python train.py --n_layer=8 --d_model=256 --n_experts=64 --experts_per_token=4 --d_expert=64 --d_shared_expert=64 --activation="geglu" --moe_layers=[0, 2, 4, 6] --router_score="softmax" --normalize_top_k=true --routed_scale=1.0 --balance_loss=0.00402 --balance_bias=false --router_z_loss=0.0001 --shared_expert_gate=true --init_std_router=0.0282 --lr_router=0.00262 --n_head=4 --n_kv_head=4 --head_dim=128 --vocab_size=14008 --norm="rmsnorm" --norm_place="peri" --norm_eps=1e-06 --positions="rope" --rope_base=14000.0 --rope_fraction=1.0 --qk_norm=false --attn_scale=0.0884 --tie_embeddings=true --parallel_block=false --extras=["capped logits"] --init="normal" --init_std_qkv=0.0214 --init_std_o=0.00536 --init_std_up=0.0214 --init_std_down=0.00536 --optimizer="adamw" --lr=0.00173 --beta1=0.9 --beta2=0.98 --weight_decay=0.2 --lr_head=0.0103 --grad_clip=1.0 --warmup_steps=475 --schedule="wsd" --decay_fraction=0.687 --decay_shape="cos" --final_lr_fraction=0.0 --batch_tokens=131072 --seq_len=256 --doc_mask=true --train_tokens=560700000 --steps=4278 --dataset="wikipedia_en"
Below are experts of layer 2 (counted from 0) of a mixture-of-experts language model. Rows are named router (the router's row for the expert), gate (a neuron's input weights, with its number), up (a neuron's input weights, with its number), down (a neuron's output weights, with its number) and show model dimensions 0-255. Each number is 500 + 40 x the weight over its row's rms, rounded and kept within 0 to 999. Numbers have three digits each.
After each expert's rows: "gets" lists some tokens that make up at least twice as much of what it gets as of all text; "raises" lists some tokens whose logits its average output raises strongly, later layers aside. This comes from a sample of Wikipedia text that the model never trained on. Tokens count by the router's weight.

# expert 9
router:497462500551533470476481509523462486527544471478497476458455361508500519542521526526471527478508504424458533462557558510546564535460513514477451502497476516448505511547479543495576491465496499508507484536484488499457426439488454465527548519468464486495537483540562556520547505476557493468471495506504429439473541525469559494489519455539448495464502517483498453517522428522527561527464426423422517515457465501478437504485489433496527504495605486473560483543496540574506561474493529425541542488470502583494524524431515476570473409441520505538450510489465473491459520497488521487512527538517567434550486560504512415546514542513562470464526492502467555511527546517365526591479448450463435507554509400526459474493522504508586495450449563493528502505450464436515479495524448
gate1:525500450512490473578501477578458551472486548504466463553408425541479520493472568573545545497517490488490526457538489464462544479475448457504497483511423361484512426510493555510489536419481510506481465533490511426521496507455535391497502504536502448429455441549500493484551493495522467518565455482452459475558401508524435472572513450478520466465522485530554540499463518619482493503432483538460480507575449475457405484489503455490504518438508504498463486522506605497455488569494509496456463489465476587542496479449463501499619550515556482494517513399503470471510533512549504559473462530467501559511544533439514497522512495482525573438502484526480543438467526486462481432503483512484556465530528475502533489514503555537496485501517505497497581507509552456484487487499488
up1:485544486516436470558460505484539515516488553469510489506510485496547570496546530563511477490505552479532510477531509472513541506479488537497532496485440534499485531452375521513451521513508538523487546472498523498516521531546479402446515590415533435461473465488464549511482527530470518519507464473485455459466467468536418461575567501433484536557458527533601497566452419525500501537520552418490448568490472420445460515564444467438572423514460526542404509577630535478484461483536489483443466468471525498502523510423479545583535485482515528497523501490489512468495558506475527464452506497450493547492426558473525441454530465473538514458541466483538519532474537564438479512583477535460527467563562489484503481541500496482525485455519476525448524489503518415480529531496514
down1:471486499488428593578529504504522487411480546528451531447470492493538554435464413569561469474534566464480427417523501514526479511469553513530509577531545525490454502546479524472506440525512506521509497539435526568462491442492529535412424534484517541542536518501444485549526561497496526506506510546428497465523452440424446460433524507460478523516556546460528529497511458502521518485481526510524537498503483469415494514472442459482562504448432498448535562444405471414416450438524476480509499486537498509470446538435453502553479537448531522537513502487499554550471531505561487485450487522495544498475476492523468498522481519470494479460467414603463537493558496540534493455541501492492499554468564532536418508446544499575465496534509502538484496505466448510482405544498454
gets: " ", " the", "ab", "N", "it", "h"
raises: "%)", "%", "k"

# expert 35
router:582512499517549426415419525532455503539553505476488473459503408503505553556514525524506522489547426462491587517502518502471519530472543489478473460448500497482470432592510477474531526513477445541536493551516522508459417476500418504606525481442449436539445543504511540470565477496581511546482484489508434488499488489490608546476497499532473515509522491509490458521528479450487546545476474464498507502563402457494433506500425467483496464479562434526487449467501560590471584510518490498525498496463470544560494557402525504595464494462467493562509490485508478485495521459509467475501502533517554399592478501507543475484438563503530496487419559475533510501520610525427513523473523512448451481464480475515500528521536544501552497489575522493479532484465506448500507503500457
gate1:491478485438507536476438516553513424435492475465472498569486564526576500464425494545501456522475489468525497411514495555491502468497519503397507499508536473451454486482516541499543512507568466558478396462586496584517456466512479512510563489444528493418482502438524521526469505458492472493516448510471422573533528512540492546488531491454430485524498478455460536524591577504505480488533545444519543480502419482524505510496472479446508431488467602422448515474491460527465547487518513491449506433497528513501415486399493476489443488461500535521473521485508543580507512520485445545444439502532538434484496508570552509450460511502552529454404520468546530466544529566472515525517494506431547457523503538502523556559493530445518532421549586481458518515483499478505550486477488
up1:467505477451502492545497470462532565468509541524494506479470553534498547438603485575524560500519518562529534456531482512518554516455533432531453473482545552448542449526474490512509461522538567549498504464499490535483502424464400468531479413520570515429505478483529581543486486490435513555393493481525454566507593480549518453493490478520486509575586477448494533521656511447539501530469554498501527454518536444531533537536414487483488434488510486455451492528439489533536496561486506492558458451530502526542389507505478490502482465499478548484488504484495449577468502553452473497544562463520524440463514615546512517486470500580533481471529489544486592527529516481513531414488476551499527478520489507515487533459512526503527519508495449508531475545480523484513520488543503
down1:501555491525509464544543463464471447455534514497504498491419549500503503488492465466483498467483478464453412546553488493479531517499569460526507507526537439505480479502459538498545528511525415475449502482519528441456554493597466515496511496524574463474476469528497478511508571491577528485550461566558532443517524537410508476475570569481468474550526469504491498511525496513526520411616510555506494514557515514505516470430555409507517482508486470468530538536459534454475511526472471518549513571528482487497499520594525437468515529500442440522508536507533505487490509503477492456488517443415484551444555438529472545507507517426444506511464573564553566463449560438506511509525555501453556492438513577441480419468556457424594536549538521488556521463578444495537539502530506
gets: "2", "3", "4", "6", "5", "1"
raises: " Phylum", "th", " Non"

# expert 31
router:519461474496483452460399551558510539535510487493493424496475474519483556496553534582514510532540437512484547505458530482528526518503555456494475514507552456422480486586461475491490490459533491532527508562503554533457443463445439406565569492395486495524416507533548557441557515505544476541505452508487459499435478453457483452513546429519445471504507469513484476524487486507459528551519518429529483469501427456509477481532402480467521444529547469469494486527488526545522575492557537500522490483489511578475494528452500449592488486445444501537487483490466517528488465502518480532523448563499522454551539553500518475398470586492568431488441537509576456490474567534433512524474555465459491482503496417540443513516500510602597539492544517520504527493492534454486505497502505
gate1:522482469517500513543501533565569521519500483541428562438469454532528452499448508508521444521444459429487509435463538493487514549515521471522519458407471461530518453531460514502485517490388492468544445500502492524500572513493579499525486406529520536404489502465515440532494506489490521515493488511539595486464507467485495541459556480593534495502486457468495515542536560481486513488484557486531503473528512467576540565557507517494518464572462503410555513431521538526493550552505497490549531525539451533482466532466476463497551531594458422505528549546430492491555442497520517555428508553511488479556575545520503502516466556470538502444439502496486449507454502460533581459464499547416559463474475501551424473506497468532517530520520562539573581501508552572566499560508509
up1:485501426528458505560499535561539540530533529521461520432440458531564461456535497552513529499548509499515534518536488498482503494544467466474507484549476476495478557533472511507501501539509616492532468569534518475381483578447473528498461521428451539462571477522487411481512532525456492507482522557488534595464471502478436487591515502550502503484443507476547456495550474535444487464510532462549546415510517505582466474447512497433535576527489532508458498470463485461584479538471476435477542536493511480535497515519506490476494513532558468447505561483478496484443560546497472582403474534553463515558535565500500546512553571509498495523521496545488557505424571494566510502454596491565514516546468457519472506469458542532513496522493538521446553494450463543457385475515509
down1:526452488490499560438502520480510495475505546553499427514579510455568561488486500508514526521461510544550520416491464508461500453466486548462486451472538468519477498499513547540557456528521549503431566477486444551520522530537519537485570469466476461506511530494440497497434470456587484508519492446493407447423527532502469502506517539522557511501494502512470450545511548548419561563461419479503549563487497455524512507514521506517523526512436531523545474486553535549502444457585533577512511461494481555521450480536537564517475499514582502502497408538522468511458547532582518481521408528477470495548510490458460551484545448532511453457511456518480517525556462534472524512516444547465525450401532584416553487465495513448505449492525573500434398525499545508513452460531418
gets: "1", "2", "–", "b", "/", "ic"
raises: "war", "ill", "we"

# expert 16
router:485514521475475466456437513567501546542514489557532406432539491544477509550478586509479519500567465461448597527512570468529541566468546518528452499490480507449515481545479515482557545458466470526607495541485480523480442461479473517560549447461463448519404547459521563453585494445499490496444479476476486436500500516487517468476504493588457537480600547454458509521554473510482505500509470449477493482580477472539469501524422502516530480491511506463533441485515522555465554483565483498507528456507500534538512482482498557585473482451481511564461484463486528522473435480557474525475527590518548401518521557477549438500467547495425446551486520506557473470539526469425547528466510530504497520526469402538463572473503458491557530502531534545493488531543500478493467422487444
gate1:535461531509492490521506504577523522499528541539477453414544459585415523542499502487493484414463507489595547558476461524485499447481528442535501447500532499511530485595479450542519531489512522492563508586532548406464477450540568494481593457515501500553514442537547480462538579513490454509401481515472488446555508459429420440474496469526480537492448460463522485491397452475502532498472501546530554471445568502522527517504502527475488536504464480467531562526444504515489506537523529454427509469546451507498495525549468504480541491460498493475425565501518452457498478491586483445482537494518530512477452563522466476526548467430440491544482452492472459483544494444495544536470503513509509537520498540516532588554418512453503473540492444405488558554594507480499452477492521
up1:450532509547579554482509500504511505492556506565481500544444480476434505484433492538462519565502475540472543529445552488580455468521507536427466541572526495520497565523497525487550477500564435497488489514501557497518476560530514448542466527568517501549508427499450491524477478551456548412572520534452483565480444490453470528433589478520447513501471470515513528464430519480453494460507495528519497476554460536503464491478479463468456556513537511494529505558546570498514474517550454581380474478487481533480467442441598485510498461421505488534518544574466568493456555506544539450557527403515526480537436478530527498453521485489461473508491503375545543495491529489464553568553488506487486541518441519495518509496445521522488573435472496457479495539482501438496497566574477
down1:545484504478459505420503487543440459485445526546459515531491470521495492511483593445480586491490483551545462536503478549470496429489442531539511412523482594532480514512487443514461425503576495439510482544497527453526467453493549528483495597440495531513531496416458441504465496486436457454408456553464509460510550480458464531512422562420516412441508505601596480505495467499482450524493483486498530551519499481456513556435560507499508512502520545537497423515470471477511585523506495500559477533550408556430510543501488516495579502562521456518530416515525503546525479476506572529488451530484528480528552516475489499528489531525595566514514516509449521517507480510412550478581458525489501487517488467539503530520482532519452448504521569546474497522463518453521516520461533
gets: " in", " In", "),", "In", "',", " through"
raises: " size", " terms", " Britain", " Syria", "val"

# expert 0
router:582500444486540493378437516614563523544522489482532435467527451511464507527495527556471546485541468445457552531501572516492548553483534506553563506481477522510503521599476498483522570496541517486483495525458458455450479457450468470537537432439492479528465518488447528464587552493538478484474512479524453490512479534499492536494516469531477493535514524432548512511478499565464504507436472439476481430556502505496483461466453495573542434464572479485528451555549481522452539481534525481497482471476506614548497542400516503536502474517541535508485472472366508485489541516511467480501498541475551445549495560529513448484463566467490517504467575538501501434485497458447520446419452499427475487538497423524480583418491518546548486517525518484471523506488491493519466545428464
gate1:544493550464548566474487471500486544501470458469484513457502522519522507463556538528490479512501509456478466481485542545466561489463491568488493542447467446445454524474539457517483451523486500505498495532424469587533460503463503506461527485553538501554471512459546571473556477406475453533461443440520533487518537563493543567521523494562505466475563559422423501484516534569504549501506466426501434478482557505478563474422508476509516517557589491446480515482486543518463479454492522522542538572488492585489453417457520478556469535473391502531440505569522475431445431586540485540550493530504554525488561512533528539490484519452515512443497572493543523472480504540527555517513515483505512463504525448546478566444534521515545428494569419503497528443395549479483520547454487
up1:432510519548467500509462510509424465523524573542510529510507491470508468463491478485501445516441541435514551433495532469508513475633466552507511462540459534552486474534487542519497571479514424510493410486625536551481533483563485549490489512518480505400520584445522474465417481506515561479511531555552463565487532472510507471485510537475496475458458436574525478506539433537549524518490593537506538548517475559575492504584502459484547481465384510516526473500482485526501467505477451514506481515566486440551509492545562495487592455505548484474486450472471538511573442465487541464473469513508426550489497497492523497533548504512557475474503583532536490545478497596521484505535527460447492500489497485503475480515464590463519530466447588474577479548554519539510483494497494
down1:495464549549443492549504519549494518577504499529458513469463517517516487497457468494373483517538479511536516540501433549570522500548472512500511461504530571516515510530466498517533555407526504534545532501529547475432542576465436522516496451468523468485523543461521422549455549529536520513413552463453485475522499512516606491528475522477477519451507435476469498519397509449505562540470498510476529477429423556442566493463545482534489494503483432451549573542524537411441515527528435516455556502524546548581516464494506423508478532503509521490506495511461509468532543445535542524460611535465529539440430475512444531499471491499539509528511493506477469540505530528444507502482490472545464433535459471402460587463479538527528482491449536448454474528520525579450516474540462
gets: " and", " as", " is", " but", " or", " He"
raises: " others", " thus", " other"